Weights of a small mixture-of-experts language model, trained from scratch on English Wikipedia: vocabulary 8192, 409M tokens.
Below are experts of layer 8 (counted from 0) of a mixture-of-experts language model. Rows are named up (a neuron's input weights, with its number) and show model dimensions 0-127. Each number is 500 + 40 x the weight over its row's rms, rounded and kept within 0 to 999. Numbers have three digits each.
Before each expert's rows: a language model's description of what the expert responds to. This comes from a sample of Wikipedia text that the model never trained on.

# expert 61
Foreign word beginnings. Early letter pieces of unusual or foreign words and names, such as qu-, sh-, sp-, Pal-, hum-, often Spanish or Indian names.
up0:484466531466543494485541489550514510514503465528542526553481563461558503461505546509509430506494557447521490524447512469444502432534495503464500484445535494504506479515532462549539489507548496506508558579507512484386521445467503529479490528477493464456458575459514504464555476453505591465507448419498458537528498481502548455494479452471457485528455464482432423476521447463488494495461
up1:541470540488510438450495447450457564446502467506556479464512459493490480502522469469470518512513456532531545533549484526520566519442465505527478538445586494543460452571496450447492433511520476527488535494482497437485638433468493526486518453515487459473550566458450489503495495508505505473438532424455453438527541474509487459525481482558546490562528522471470447518515521573461496472505
up2:452480495446473478471474462555501482476444523542530541443513525456465426514434524423501555483548522522527483507477501536492549514494470464424540527487482557468378550515462490525498512460431439544446534477478407444550464454440492484527549534472466436571480517449502505561512487534499517504456495514434482554459518459437476486487560506481581474470498534456447475537543425542533512471451
up3:545537436421450401539497557460470539525433569586468548498502558479430494468495489534465492491571519519571528500506479531525516511459511444510509471465543536462547469500491513564508552466485538517477485487486509514548530465489488497477494474460579453440505587500485490574496545472513542513482547486542511507452435515581513523476450492536456417532388431509438517424464568429510549564494
up4:433543468476450434508479514539382477520515484489476484528540488497468556423502528450588507520579498458504452497492432505512520546545454480503502521483508492528501541515521509573495503457484485541498504416472497533470471489493479476478560502485490586542529486543568520461517533514496532555518484508447414475520518564421574504498506386525448547577507499443506406540524528469458520470472
up5:523511511494548453580513474519563478455461503501530486426551521517458461567511532493565469483510479496485546520503544534504567516498508483462490500513525504509401548509419533473494444441538451470506462504462587443478524477512559506429472452483526498478436529534511538490491472521513513540414543458518495488514480557525514473492510506463449508484534536456515572518555447539580470532604
up6:585531502517513528503442424514496490444404507485546519508520450489526538509426433497498417545528534454506483568553480528457533439470554427442455512504551491497517577580475535471506509513446510475452547554481536560498490461536490493506509484432470539456483506464484502471522513451441468480543428496488541493508493509381462480526526526630626497509464497455501500463478476476530450523395

# expert 44
Years and numbers. Years and numbers opening table cells or dates in election, results and discography tables, such as 2014, 1990, 21 April.
up0:551518468463553500530501471534457502541528511486485454555520490461500512500540499480516499494521446532496459433475432460495499510501551461460480498508529456602513475537486609478478623512503501472501471491538455461475526539575536467542537520423512512567516624496483500479504488507514466397520535334487502601513456554461460543515460550505469464506540518557494463557415538545480472484445
up1:450513466556523503483536452512467572511527491559575528562553548474437549485558528485498483439476472487555542443541497498555536424490493454500502548556555511556530522563465517499507513434521519503567435465598533491486530439520603518467556541540480517459504476453448527504415553502524547517496479510495487480533495452498534470515505521493537463513461532494477518506494490495503521422475
up2:535439544472510479432527535480506439494505566476499478507526530474512587501573586547565555468489495477464440503494470529491525540433576517487579555461514501494523547544497582483517498542504476399522488413499507542470457468477461519514495515509524567454524442469521485572504537508495469533580483560522587432487465569563505484450494417500532492512481478580450435442588478479527516516462
up3:496478465543421450483528533519584489495452525481506480541444536537569551464454480549536450541526513527560510512459540560530473532460498508540532443490511499498504479481481543475493540507500533463557479538441519474469515502471564450515455437485489509507489501507537477477435482437569433452494515471493536591460537530533463505474469480456475385524541385513503486468519491477532573434591
up4:444506565503521461487517513532559457535475467412430440517531500492509475465467519496454481526538510494526566484541465497511571490525520511551443514520486516523487523444505442456453515525453445529466477468523534473444582461475444513540571470510528498424480506426493433538472468539569481548450478428565508531462505520517481495559531515548426495456494460529584541437486523532481541487432
up5:480507555552470532489561595539438412509543440523498534557559500532606486574494470455528440505487494560465457540561513480422463505480495569523448545459514515531452596508548532490456504499516501493561483519501526538455492483482472497445451474493507564519445535511520453517462459518484508508497468461494524494531485512475426465482452514427561530475512518607466520518465521598498510430581
up6:507430545504432495527502527531441526478487531493608526405461527429523497492530509545524485433575516499527512467522404522514490464504472521542454468525515520544461515472529478489492445482626544531469458523513497416465565529533493531466538479528483435480510470457517513483460489481496551523433489475517492475526460532522472514452462510505495501503472456483447528580509465485502460483459

# expert 51
Abbreviations and codes. Capital letters and digits in abbreviations, units and codes, such as LT, FR, mm, pt, MF, chess moves and slashes in career stats.
up0:510549523521484410535513546532451528525466543537554535459408505462496451426460496569480498581484468514525505538511474535546508522490464491557523509478432514427439475570465462442548537521492487460482458460529548475511578532513493515462508491625594463504525465485527562520494546518518432474492507554588492468450561539468515520491444514508483518425492520485533471477487483622524515433518
up1:455513498480494564464542501453456597509486504471496489528399521573508514515534397507554417411449515494470481572471415532408464545513537432460510485449426541481500469443503553506496532505498522560514516515418555503523536434556510523510557457469473480481486504527504458435505491514520486470448408485465481504548466490459572563556494506544530460438480511530532553455543488449567466532479
up2:481477502478501513464514481506466463575516598486494557496566529465460478540498468488500571470500426492505511513462501464471462502538478497464516522522473503540498472497522524495478496537495543497439521456476540561491485468576529478467535521511554448557513599447491523394487482456504530498485464538552435474556539544561499522510549514510448499500445428455507479577525520566539455480476
up3:527506504475469520510480469490437510503474495553546539492530477451572499509499463476552448520490548509484482447454426417469486504485536454443496443448558533497505501462514529562492518556519511483507471429492447502400521476482492539499432537564481490573527500513546512483546539521452505596489540534495509590551400442491473468442554444491452475491569488553466436498499515533464486415432
up4:536519518465437522452476521517464465535545533538531494575536507434504556482493541498452509516511474555475528457577462445487421477540475436476520539496417505535545442493468544455502502535507502560500562478536460522548532517563457550590505412558485533515516525463443567484493488524481441510550467513493543418505533503440510542515441474448525530456504497492495497478570494487510483496484
up5:503477488478578531496484483503544511504494569442542480486515506547495491481543466479466509450428504561491460525448491462553500518510413493530521477638509497496472522450530508451497504494444472497500494524559509526575493507488443562426517436516516429527486588438505498498478562557510481536502596537474463574480500472559486442504498535498489486494491513457434517477511531544501519497582
up6:502503423516495513535572551462515530469482479521548528571548530423483604547533524542529540516542429504517505412534545481442487498489553387514494525480553453504532510452473559502571598485450516525444449515495490457483481517472569512456523482531488473455531460481520511472527469533452494491517482463504456518559430521471491519506521455601483485525465502529486476549485460515508504503491

# expert 53
Digits and years. Numbers and digit pieces in tables, lists and identifiers: years starting table rows, scores, percentages, ISBN and OCLC digits.
up0:480427525514427492521416424506491439485466509485460559434472561408513478548467505575539441466513545542632477558407449520447466558485451490491497513513529476523494493547561503542558470577479482502519501560510523502467549542548449556494545472495493498475476506502451535455521514492535516499477572509464455464561497487473461496480486523485549457579510456568482505536502493561478485461418
up1:503476501437506546498544514552575549490526525504461476525537489449454500447496500515400509490562379415454502418483507528467589497545425496550510543513492470472488481470503523484537469565493448598436531464529470529510439538478538494476445482482609528443522569485525462505426510441534544525576505522534506514485524513444538482490517502519507459521524544476450534490460569518484455542495
up2:533444499520499420602449490522436496480555565548528505498471460391466489490566521463507545464549474546565490456456490458525564473479509469575468545469507486515529467514550498503419463486480514498550579521518494540521550507504549495505439475489540461488451530509525413439481530522533500559446530538495493448438481526495615427516531521528496502452576560504489492535530520557520497524489
up3:441502491462479592446511496514562547560494472425456437573487560560508434550526500513528488455451433504446414473450488523359482568478507443517517536498569536515450471519451540465544542531510470446496463439605412582512494432454470534482467545511475568453482539440457489507541493557511466543414499533525461526508450527488482533495470505540451517527583507524554437551516528470512457572511
up4:522513541498422498438510496552526482445507459456487544514541503415515578580475506508539445517575552515449497517514475467503400487566466519481636509516504514496468443485538583480551556494522471471520404542487517484544503459503471490406493531577556471505470523573538511567480541468548484480544504510576543566466512558551432506516472475493513532535444482546492505506533534563437542536440
up5:464449459538515530417509484537480475551492529453498475530606543480560584463436503526493439554440497486413503456461500498463525564505476462486580487464554481438451485500486513565492513532496546498523525510494474492433506465488490487501522528476457523514574529496569567517498482494521462440410542523515550551501500552476466503462474532560444524493581459509515508482470506451473527525519
up6:508508488520519475561466516483446423506567486499419552501476551473480514474488501469486504531443481447508527520525520517507544426466503559472480534505473554448430532492430446519480470544468540512524526502503508511483506464516482509425430453495456502530512464476458515559521495531505517495442474489561498504564457516392455480485529510594453504536487548529613564487489568509488515522514

# expert 12
Sports table entries. Name, club and country pieces in sports squads, transfer tables and rosters, often after a pipe, e.g. Atl, GEO, Summer, –present.
up0:478499546522489516517444525540452561485455516501544509411510452505504500454459490443589480586531512491474532490443505454452514468517551395498520519433502571544499508502497497445468442480514489515463498437514527477477501477524565509512534509463461453462402441545480431527488444480522495510422507487449483470442460600521462503417469537523553492492482466442558548462533490552569518492500
up1:461434506478483554529475495563511489519473440549502457517489553499563440445411559500463570475486564538499553503512486539468513430493529518486463419492527490559544435520515489566440464453479423585438475480472473474568576562532503516511512475517537523442516477526498498558501496477534498535490459496426443508471514446494523482463420501538515577522473508527546459499570494546447496480495
up2:491552533514466479506618498445479509556452440533462496511503477551392487549473537522476512354477420479552520545459466493509420467602537481519557541557543538515607494598465468468454490434462453460414521430514440554506516561466537458517511521507486444469434464511568541498475511529509448480562551470468488453469449450478503502501493505489479498508461498565545422469517412479506565529448
up3:469459528511510538571549454479499448478510491423487485493467431467507568486521522560492437459464447475468499558529503490473557521486471526559450511547573489481489502503493540517511491529614486546482532483471527510498455461496550494523547450567451497505455539547568552514434551563494465567433482550507512529422511542446580571561470571589434488525527515543446505505507536470530522495473
up4:509510511539483506516516549415474504535524431579583546540592513509543430546501514487461518501503542522482552429479481375481472496576547480532552496401483452426505448423444486539537502476502543522503539573561493498576469515480523526509489507492495480480540461497486474494516474476467529424509541478404465516503500471483536444439541586441498571499523446454559511455522548555524496594541
up5:491483533471467435513505461487464512487558459454424519537401509500467457490480480507481567504445535494517489579454471515467501536499454484492565553548564529470545490528483488500493469527531485561429547435534438493512454433531536558551449467450476515476519479477526483448500408458471446529537522459503505514600519511476543469566467503460415488481533525423535501466526471474507518432525
up6:512508414542464536426442442466530485495506433527553501504569488561489583466494442553507481511459502446555529545427466524514536544472504461553525502558458488454464467539468500468458518428494440515513502491466517507496506486497470597467426462540519509425548507460507504525498490488493458582524466515553482532516440529528397496485515575465521489469505495492511481471538526521507428500455

# expert 14
Common nouns, word starts. Concrete nouns and word-initial pieces in descriptive prose on buildings, species and anatomy, such as stone, floor, horse, bre, ch.
up0:459470496487527525513503411505441474479530562488541491564488538487451480521553495445484529524510522477512528489456518501458564434563578509525496567510543386490542503468544453554507553450453521536427550457550475408468423517521468443507466574567465468469452516534472513483416449514490465502553510532537502481501472544494531539489492474602476477596471420493579534553552478551522491531491
up1:503537497485538434514516470508575487392445517520511560459427521504551516529538496541549480513471503501497498505487485494505458452546530534482525526453469466476482486505509536519473507453482508524560504524562502555419482487478551483450492486480480471491491458514487409449471453548497493529521498563490488463510603462497497515510512474492512491465510551482464532463485539432489547494507
up2:532416523507470480469608512469481587482518509503481465478533514599466472414487488523492575484443592444461522459530499459556543487519527532465575466555561518450480439518509508561479495491494453458563485503509484444497522549488504488495471512426487476476502506529415503485535519505420481485513451491481478432478496535537550526481528508471521509598515452508527518483479532485523486508467
up3:491505498456539476498537509594511461411556530538460447472547527563587441550430542467508589531534504515528488487498536506494466524523492526502441470458496471632462480471536451477503538531490525577516529509538476530521529437500552544437477502529484493443448534461539496531480451500473521469542505492556486461535498498536526480459503419479484556521447552495475487474515537515508503542495
up4:517565474466534428503452608536448487518500431511501518532499476508488478420467454519496478504495460573489512494530493531556539495503491456464511494482529532490494487480454588513526478485510435449488510450478428483513536494524541447503459489495450525441543431465484447537424478523498525521468479501516515460510431534468484491496396458485514491516460523474549505516465457525588539447452
up5:457467538498466525553473535472491472480443535558498526464533476553495461476502466411546503448510544451539531471399496549464519552534523449489520482495530545496489497501583530523503549446485480568539501515505534508477460572450511546448515490540536548505480526533389457475515488510466536494491483449451498467543470537425505517550516536451556538491491475436468507477514535563502494576414
up6:513496470525577568493489474530492514513599478537470468498548480519485523514492538416432505478566480417511577629498369589454541473487479402521473528521500504500426545481533473537503440520500559544458430437462560568504463509510473524447436511525441501447508517512530498496472524485495496538505494512553542586526455544496483507455464509565501515494516566482460532523509493457544488526549

# expert 20
Technology and media names. Capital letters and words in tech, gaming, media and company contexts, such as Website, Digital, online, Atari, Facebook, IPS.
up0:450517531495526501483493480487537470497590509450568546508422442604495530432477543526524503441455538538547479458527485501558476496547495478497512546543570532525510435457479518572489583504590571425536548490499598489488424536455478483480546473471480537509518564480544439412455516421511541524535516506472471532539505482465489507508516543535553474499491483474535477492460537459535497480511
up1:531572532490458450427503488520513520556386549506498483490502484496568475478436468538494477465433500484452467436530511524457438475532437472466457489473483557477540479518554461466502469415447469568432532517570506475398555459476543478475500469529437492483459495550495498494579471522516468546531478464535488495553461519476459506536480574533452486477510484474472522524469457486433528554530
up2:499534467532466442478433498525598576475437454435440451493480417431473439506493512463577510494520481490494555420541518505525519503481468513529538520476499515556477501481482525457503529443522481340545454515472557534492472495522487484499479485473476504499462484578592440492544456433547519534508494542449492529465510498439518566452488529541539557485490542465495440438464516421502493486478
up3:495500464498505475552495412533483482507543552456499498492498507537519572482512535442535501526530498492576485479479547547515475450571461428502512505509525501500502452460495540564584530461497499508497567446449515443533497457507500557469482507504534480507519447511469449534496535513478568487509570520492488482529537588473426461501575516490497506468581483480540410501521537482529535450524
up4:476548478475480461505501490444481434466479526526442523445445537524517473516492465497487494502457530479497490489499475538526526526474426519481488499427507506450498492544497506512498524543498553502495440511446493539479539503423469499399482446514537458432546508466484507547485581497480589576542525479499513494484406526493477506496468531640523479498466516461446488493504513497519513435527
up5:470457544532513534486490452422501513455542522495525548494477480545519483506474478466495484463503462508509475540510522543530479481489489569472534504517494471524544510532516491521489511543468514414491569528502572569500521478482513597502519439419500466498425484496489496513541456490492542553535549505429520512496465498504457480555523506538473542477527443503501586487538482503507515500507
up6:523488446510432461502501532436539517445403489492521515511472495519527532418490496520551449469539489554534485571492505421512536538490515531483503466405509551478495498551518490503484463505542428531531558437498522510468516510456525500483483514502440539537505573552484538459513486484437471496529539460505550555479531537514563471512502506484518496563530530535542531502500525497464455464511

# expert 40
Personal and place names. First names and surname pieces of English-style names and places, such as John, William, Smith, -ford, -ton, -ley, Eust-on.
up0:460471540532512434395525462530431528530512529509539549571438519424474497444479506566527544480473625471442573541409537544554526468544429555445453580497469534484507422498474501520548565459458481501524484482538473503486519505511522507525466534453541440496492572567516475475456533549505521455467466504580449512544521487504544559466416464546508521474505503490571515460487489581520515484531
up1:548532531505442477514507523507519497463522512540477504530522474499549545474428554504534465545498429507453484513493488407436562527524476451482502502490507520476536483458480507534518519451553558459514467610508563511464443473552505526470497500566500441485470511452462490451521473513493478518423500487515511469567555419506381393537512467457528609496468490488523485553452503543518484487513
up2:484493437514497551496453470515547457514538509526467439422511499429477541492451477553513505536509448503462487471523487564552472460522548475496516525492527464505408515500478523535604498484523511519502468487539549510493522452583521482558461509506485544453525454563454523450413426506535559471464512455533486542521501526490574460480401475499409487499553457419489465434453484465538522503506
up3:468526497389526522545477480535531539502528585448487478493438486470498554562515563515486481429461533466488563484419485522441433510570509558457500454516531514509561492481497481523480503492552535504532471531583546512508522583407459467506445506534485478497458477491438440422468474519455511549518408514541523540461430540508471516532486431451556465488497509488543438484528554480494569538464
up4:528522472470492522528498537455529561487546482532468513568529543520469443446427543525521555506561537546527520482504481550483581538490501475504406499499534506452561489484550464483506540494506544543450528437549513477497483487466516550523465503554495536495560495497448440517435452469541469419534554512508532471464477560483548491543505527445510536520445441518497556534479526430527562491447
up5:530497472418506546513524520444449597473518516491554467526559569484465514555474448534506525481506529493606574465496537478522463508463445526526475548501441490474456469487461497485477547547465548463494504491492461540505492520575481563498570519473480524488518528475463484493401493600496520474460547492512482528482507539518515488518494467537536474538427481475455488514405470423527430470520
up6:538524486543528583479515456396539508469499516496472517528528541488430476587456490430458445493561520455475495551428547552433497475548522414463544507492528571525520441390447474506533563478433528485558454487469508451457543500575468543442522542461430434524525453442535482521452583515457452454510488430454543509487493524483559416510481462529509548442483511501584555423537504535465384501467

# expert 32
Proper-name word endings. Final pieces of place, person and taxon names, such as -berg, -ville, -burg, -ić, Arena, Stadium, Valley.
up0:504497521510451554518501489442553475497486511511487544523549469475448441544525476478522526459431479634596540464506523486443528456475521481502477445518511456500539467546495485444540473492548540476533551463565471464433549489488513533542503455487497477566502436563520516572485495486507470508509512485569473515395466511494459482550463534436522469509492505471459482379409508521505521421462
up1:531543510501403480534554480498479497532533487532486443461530419453554544504506466542468473435493438512534478414532523485516465477467530461464525470429565404486457526507502574457537565494454508576512432460554500507508453494469544537547522471538463493499585542528494475499510432516466584545550497566437496458497455518519467450523506535509539576556545475551510479498474519464547510430472
up2:509515488509497515469583528519463511489455480489539528443488494490500532455539531516575495552531550468544508425425521485484532528443539494418555489484549429576505463481499557489558488464491470528436501493488474544570446500460534434512497470521482583458550550523538547431474500524588512553515507502485488466497523582475513524484547519526543498515548512429433474469528448517538463452488
up3:529415498463500557460489482419552539573476503510480510481519425512422483432462422476484446525520476443544452435436474480539554509507518516473528440475449443501484451534477481503523457469481505425525556428482569473516566532476528463456458465483493486405420534514502451459462536533438464550511426503397456481455486511462508436507484463532494463491540517561523483430508501533539536509464
up4:441490533497423574556491436482426541513531453513466506477438411507512465500441484507517503514474570449457506477502496467485464496452555441480510503543547513524489482478538513508516512539475507510510440450548525454538501547482514492461537520518516382518529497504585521487434538475570580454415465464558496477508484480503538525531527498483482497485516511543386581503491486474526525460537
up5:499454506566437476463599457502480491485501517585537532442463560508532491444452506552457507595555416457531528517543496537564510537494556526520523570489497526473542532470492531421492469432501456461551490555508521457492529421467523474520521458491530534470558511498489502595530481503536547487555479516558510489564557501473514485431606481492491552514450553484469531504518422599461494441544
up6:444467419449545480516480495517498414531427468502555540488514462475469507485464549465508536502555440490505552493482480458480546531465534443523455498494453433557521522445470468595524506557512509506545583519506434524472488486437472542485473562442441524530458522534518451446460474515484505528502507487504586413559491546495516531503409490504479585473484449458528527523518558508470558535483

# expert 63
Name-initial letter pieces. First one or two letters of personal and place names after quotes, commas or parentheses, such as Ha, Ka, Z, Jer, Lo.
up0:533487571580510510540556508468510487534467477535471507525476508506504475404478483401500510540451514510591496521499484470489470414470447465565473539507533448434478544527474494496416439493532546542496567482507481496512429420536489460500525562488477524487505496461478551541518539463522472530566514462525490499485504540538470491588509504530493491557477455499607452451502500469476556494418
up1:444470446566458464431509482549561531454564529481471462413565486438443466596526561516439539532482486576488518469553456548514499472481536519502577521465500549465520473489504483520512487500503485586529469494513483503486434528472510504420509463489529557591561494453487412498491477468436500522541436537517562546447492484478479478548540466514526511521534490510513531528511479504456557620508
up2:546485555569526514482525513456552484445416469439571443503485492554490502518479495509453548459449488452558480514533550453520512502614492559569473497414457496623470416500478488441487518469444466473524553546507454523485544446469480500533557561484471528559519545542455483552579548520514488552512482496546519534495397464467543490516533561472463474443506524470537492523465416511543484565463
up3:451469500565503590502510533538573499541523572482514462517506396539478624549431521487534503532438534487584533445573460458451528483521507500490495464467435505502460412456511495533505524491546511460516536521480471485457439479531540531539489524528589500474540497484536484502523517542488486523473469490526557428492489481492452515527579445508558528459495549459492538436487563451480537545535
up4:458516536582536493565512517406485462506474486453454463507489530507612560491472542457521404447458445491478506515470521475455428504511459453442471543482456504446501506453503486455522521473489494494464512493584572480548567502490538475547496512516488454481439527513541545498507473491505512439528575490479445464498496533440493476477481479495518551516452495425464535569472552465551525552463
up5:535435447440534496503551521492530466442466535499428483422544590491473422492494477488472564447482474536485470516473513534507469583594471464469566454578438478503513445452551509490504473464543574461481482472577533534621480487425451496481499503511534532523508505412512501482519576489496514582504452472498538474557402465426520568502452527509475484523528502522481521465459449457541474513456
up6:508435474547506522542539508509528477483530532469561537504447528473512521522501511537536602495528496477504461507495512523516578634470569464525534507530552520478510551511497492523456464496476482550461471466455494503470521514465549512529493509488458482524448598559482451476571504538549486490503495504572480564511427519537544496519501465495547516534531522421454477414569533528576559470487

# expert 7
Given names, name pieces. First names such as John, William, Robert, and the word pieces inside foreign personal names in tables, plus "by" before authors.
up0:470483511464421543552522543510475533463463523514482514489514477491424542503496503497478529482545618535504544513539470454459437527463536523478579465491517460511524553547499541592518427520565579377500522486474475443550481490486490492538459446492465533464487530428478507551500488544545434408439496529491496490511528506484497481541479509500481458502510511476511555483510459519487488477433
up1:499472456530506457506530542438489549436521493467469492446524537503487507490507579510531441493471407514487519429485563472491529522464489489487499486520503530488582567512548542519471531533538540516528491403490385511368496531480511493539560528498472449486553536481539467535493502514496527470447517518455542509499508564494499504518453492497488497494566522499518545553468549457559536532466
up2:512477468453500464486450492499517563487522476519533472454560545432506544501520529540475462491567426453458458467491469515528417467508439505536476474468472513470513479501490568490472472455471533576572537453428561466507500517564527485502491447577496426496475495472515510496486552466469498515567531531520477470493584521493520508488422513481511450491474552517588575495516495499447455527491
up3:475479542502461473550520461422515539602562571452521507532482505532444495487554542490512434452480563462533450546520453510486480516609491505484535559524479481541563423508551459416529427439504503484522522505436518524486493511504495522565487479567430477532515528542529555521495524457469475519463457532551527462500462478494577543452495445458508490509448497512528478521504454473501469479468
up4:521547620503477462543510512457449461506468458523490558510427538448500503504519469496586493521490465508502513429511470515438482483533488549523517484599473578472484504507479527539577425542453511479462545508486561474469517512535475414521541490516592428526530483494457572561545486529485542449476511535615429525580549553503512452522488526493425441446513531477527483462487488507461500416516
up5:513497574440497486449561450484481504490471481520495506520581479490570514497457534475492535469487459454488486572448582497499569568455540478497435471453539444405432442423543470535489479492507514460442471525486539547411546532504496524542462465508461457530496481479487584534472458466543554536440535528554421484509515496438501548460525575471440579458539475506508476502511458491562479503484
up6:471433528443478523509483577442471530547444494499537471475406479465551437516448532542485464547460456515508552378467481539466512495480421548560537424514484487420534551570462458485592484495492429548537562599500468516523455511485567556467458502470578499500526486490544429546520509499514442526537452469484556521483552491454407525468498463555487494423520494512463494528507520400454595468481

# expert 0
Proper-name word pieces. Single letters and word pieces inside names of people, stations, bands, companies and events, e.g. K'P'FK, WT'T', Courie'r', Spacewat'ch'.
up0:450512490474502539537562520496589516510525475572534429468427505512563501489524476583549502467505450418515485494507455548495490535505445435506490515456541477434470499507474464521473513524529461460557471489531448433457439493554513539512406510436539516499476493445467503420497546514583461483495494551448536460468402521422506471447526524517481470551425436448491536515544525492546538522535
up1:436469470489474584569501494389481507515477453535472491503457421463539507497489500583447534522480415447529549473580516434496469516539496488544533484421566519433513504525463498503507530524452568557468450482539497487503516512575504400502554528542496549492537510466510426498554486477480415559497468555537530563501535579507547529543499514501498465491550530544449542543540506482539504493501
up2:417437482522504497452452453516458427416505487466518492545433476504476428501439504522465440442423492502528550506553507519527543473509464444421502444497516504530471509454467524497554452540515457508488453417442582533483533532550493501526378491537466493563470561521471506517461518491478443499491434445490530490545441526495545514601432483526545462516419511503530572560475520483475523469460
up3:511515559569526509513463453509496554489481487566462481535430562538500601512432507513490477467455528527502528512421482499538465512492506509546538470510427586447482465505492475480523495478417522517464460537482504500487457449548456542515468511485527525487554539520555447481491501558499525502552561491449483418512469499510508479481579430506561549559564473540464518548522461481433523467503
up4:539509548497511491488564505538412576470531523464525449459487503546412481505448497571524519469500494481517538485544491534511510613483498434550506514493498508492486548419566579554468586466513515502455520505501542531419486573438445451455446472531466582524419402479468467461496488512478424571537480475542496536479609528470554422520481465467552515546500485529480526506479449474546510434518
up5:562551459521501475518544465513480459456487463583550465485489593515483479617412531441433460534540471467521476545520492485552574465513522509499510401527504477451486495445534523507544518449511484488508563551540483484480508548474393484575465490528538510435409472494523552531528489562554507499449479523581482473488471542480475511505568495497458547512472470441478546445471495532516472503522
up6:512476445439395440470457523402498571470526545520540503491464529485495432499520564558499477439492571481497457575514470520521540483525509518530469512493450494493472444497490483538521462509514539480542538409492461518483473494562559511494541485569462421473508556523467436448516472586486541515497531469494493492546467472494471478494491443481470471563487488518520499483472536507523463421556

# expert 10
Technical and catalog tokens. Tokens in chemical names, asteroid tables and scientific listings, such as underscores, pipes after designations, MPC, JPL, enzyme-name fragments.
up0:508499494465479495489526466457588461483467537462581486541434520434422509645593464485491509464435536482460440492513483493588522526514531512489444399500584518516507572552508553529525436526430507538525516535505490550532489431535526562453472499465538498428578541540519507513507487511411528528514462488510512433450424448484424510501526516520419539513482492501514502512545449418462588498501
up1:533471547502428533517549422514519488502503466541551477520544553492486451477551541469459511518558548589578562454600456492496472487380496535485498474436461491455586521460534450556512468578495486548498479442486454546488501485426498478517518508455481512440515521486535478466478515487525503453475490516513519543458478533502530479541482457512550461480436482460513489537511499499525541516508
up2:450504507543510463472559492480494428492469490467494466598462505531497616417455490461437472469538506504554479550526518516512471496465483424487551559486458571491446456485456515526507513532526460541443525456518517532514491507455549508514487461477475503490499477482542433452544543529568481498603426481486459502545455551526491501506564534533516578505485527393482443539475516450438559466521
up3:448474527483528532482524509522513439445535491567503544531448495483556498462552493504523502502502520587453491437487484514526571520456459470498571435550491498492523580572481472574471511521482471556409517564471525496522514483588441523529501482479515518460513508498450504477518510440488455554515445457479522477480499444467496501526513470528470531459475512491472427502484440518433519459520
up4:525525519488548493460478522560461534500500569461529561468432560513519502504545545504568466482515504452462519517544474519467521485523533461442476512556541521549445444422495501463573479522547573485523483574471539508509447575510416439480544509514567459490470582487479542410508512524506482483511512569513524442511527484452512492537454533532577483489496572463506444467480543467602430549558
up5:492511466484467523577440536548526509461524525499546523464479495520488446424529536484504504536587461474518514525507520504512516527490484486489522532497438455534453499467519484494532467555461518506484507474532521499425520491530491573473499471436562475493507518438527454472595524467528464476507520454488472558449489455484592516547462511529499506513517477541509518524501503494531517504445
up6:436505484498520450512519522515485431509478511451415437590560494471517484493510644473577560496489523432590489413502483565458544496534489451554412454463468461504489453472466452518470462472503497503496519577487509564536507511468507521526491455487523522494530492475474516461515543496494490529504491490520438503478439593527552556552549509512462464494483577469537440505538487579520490467518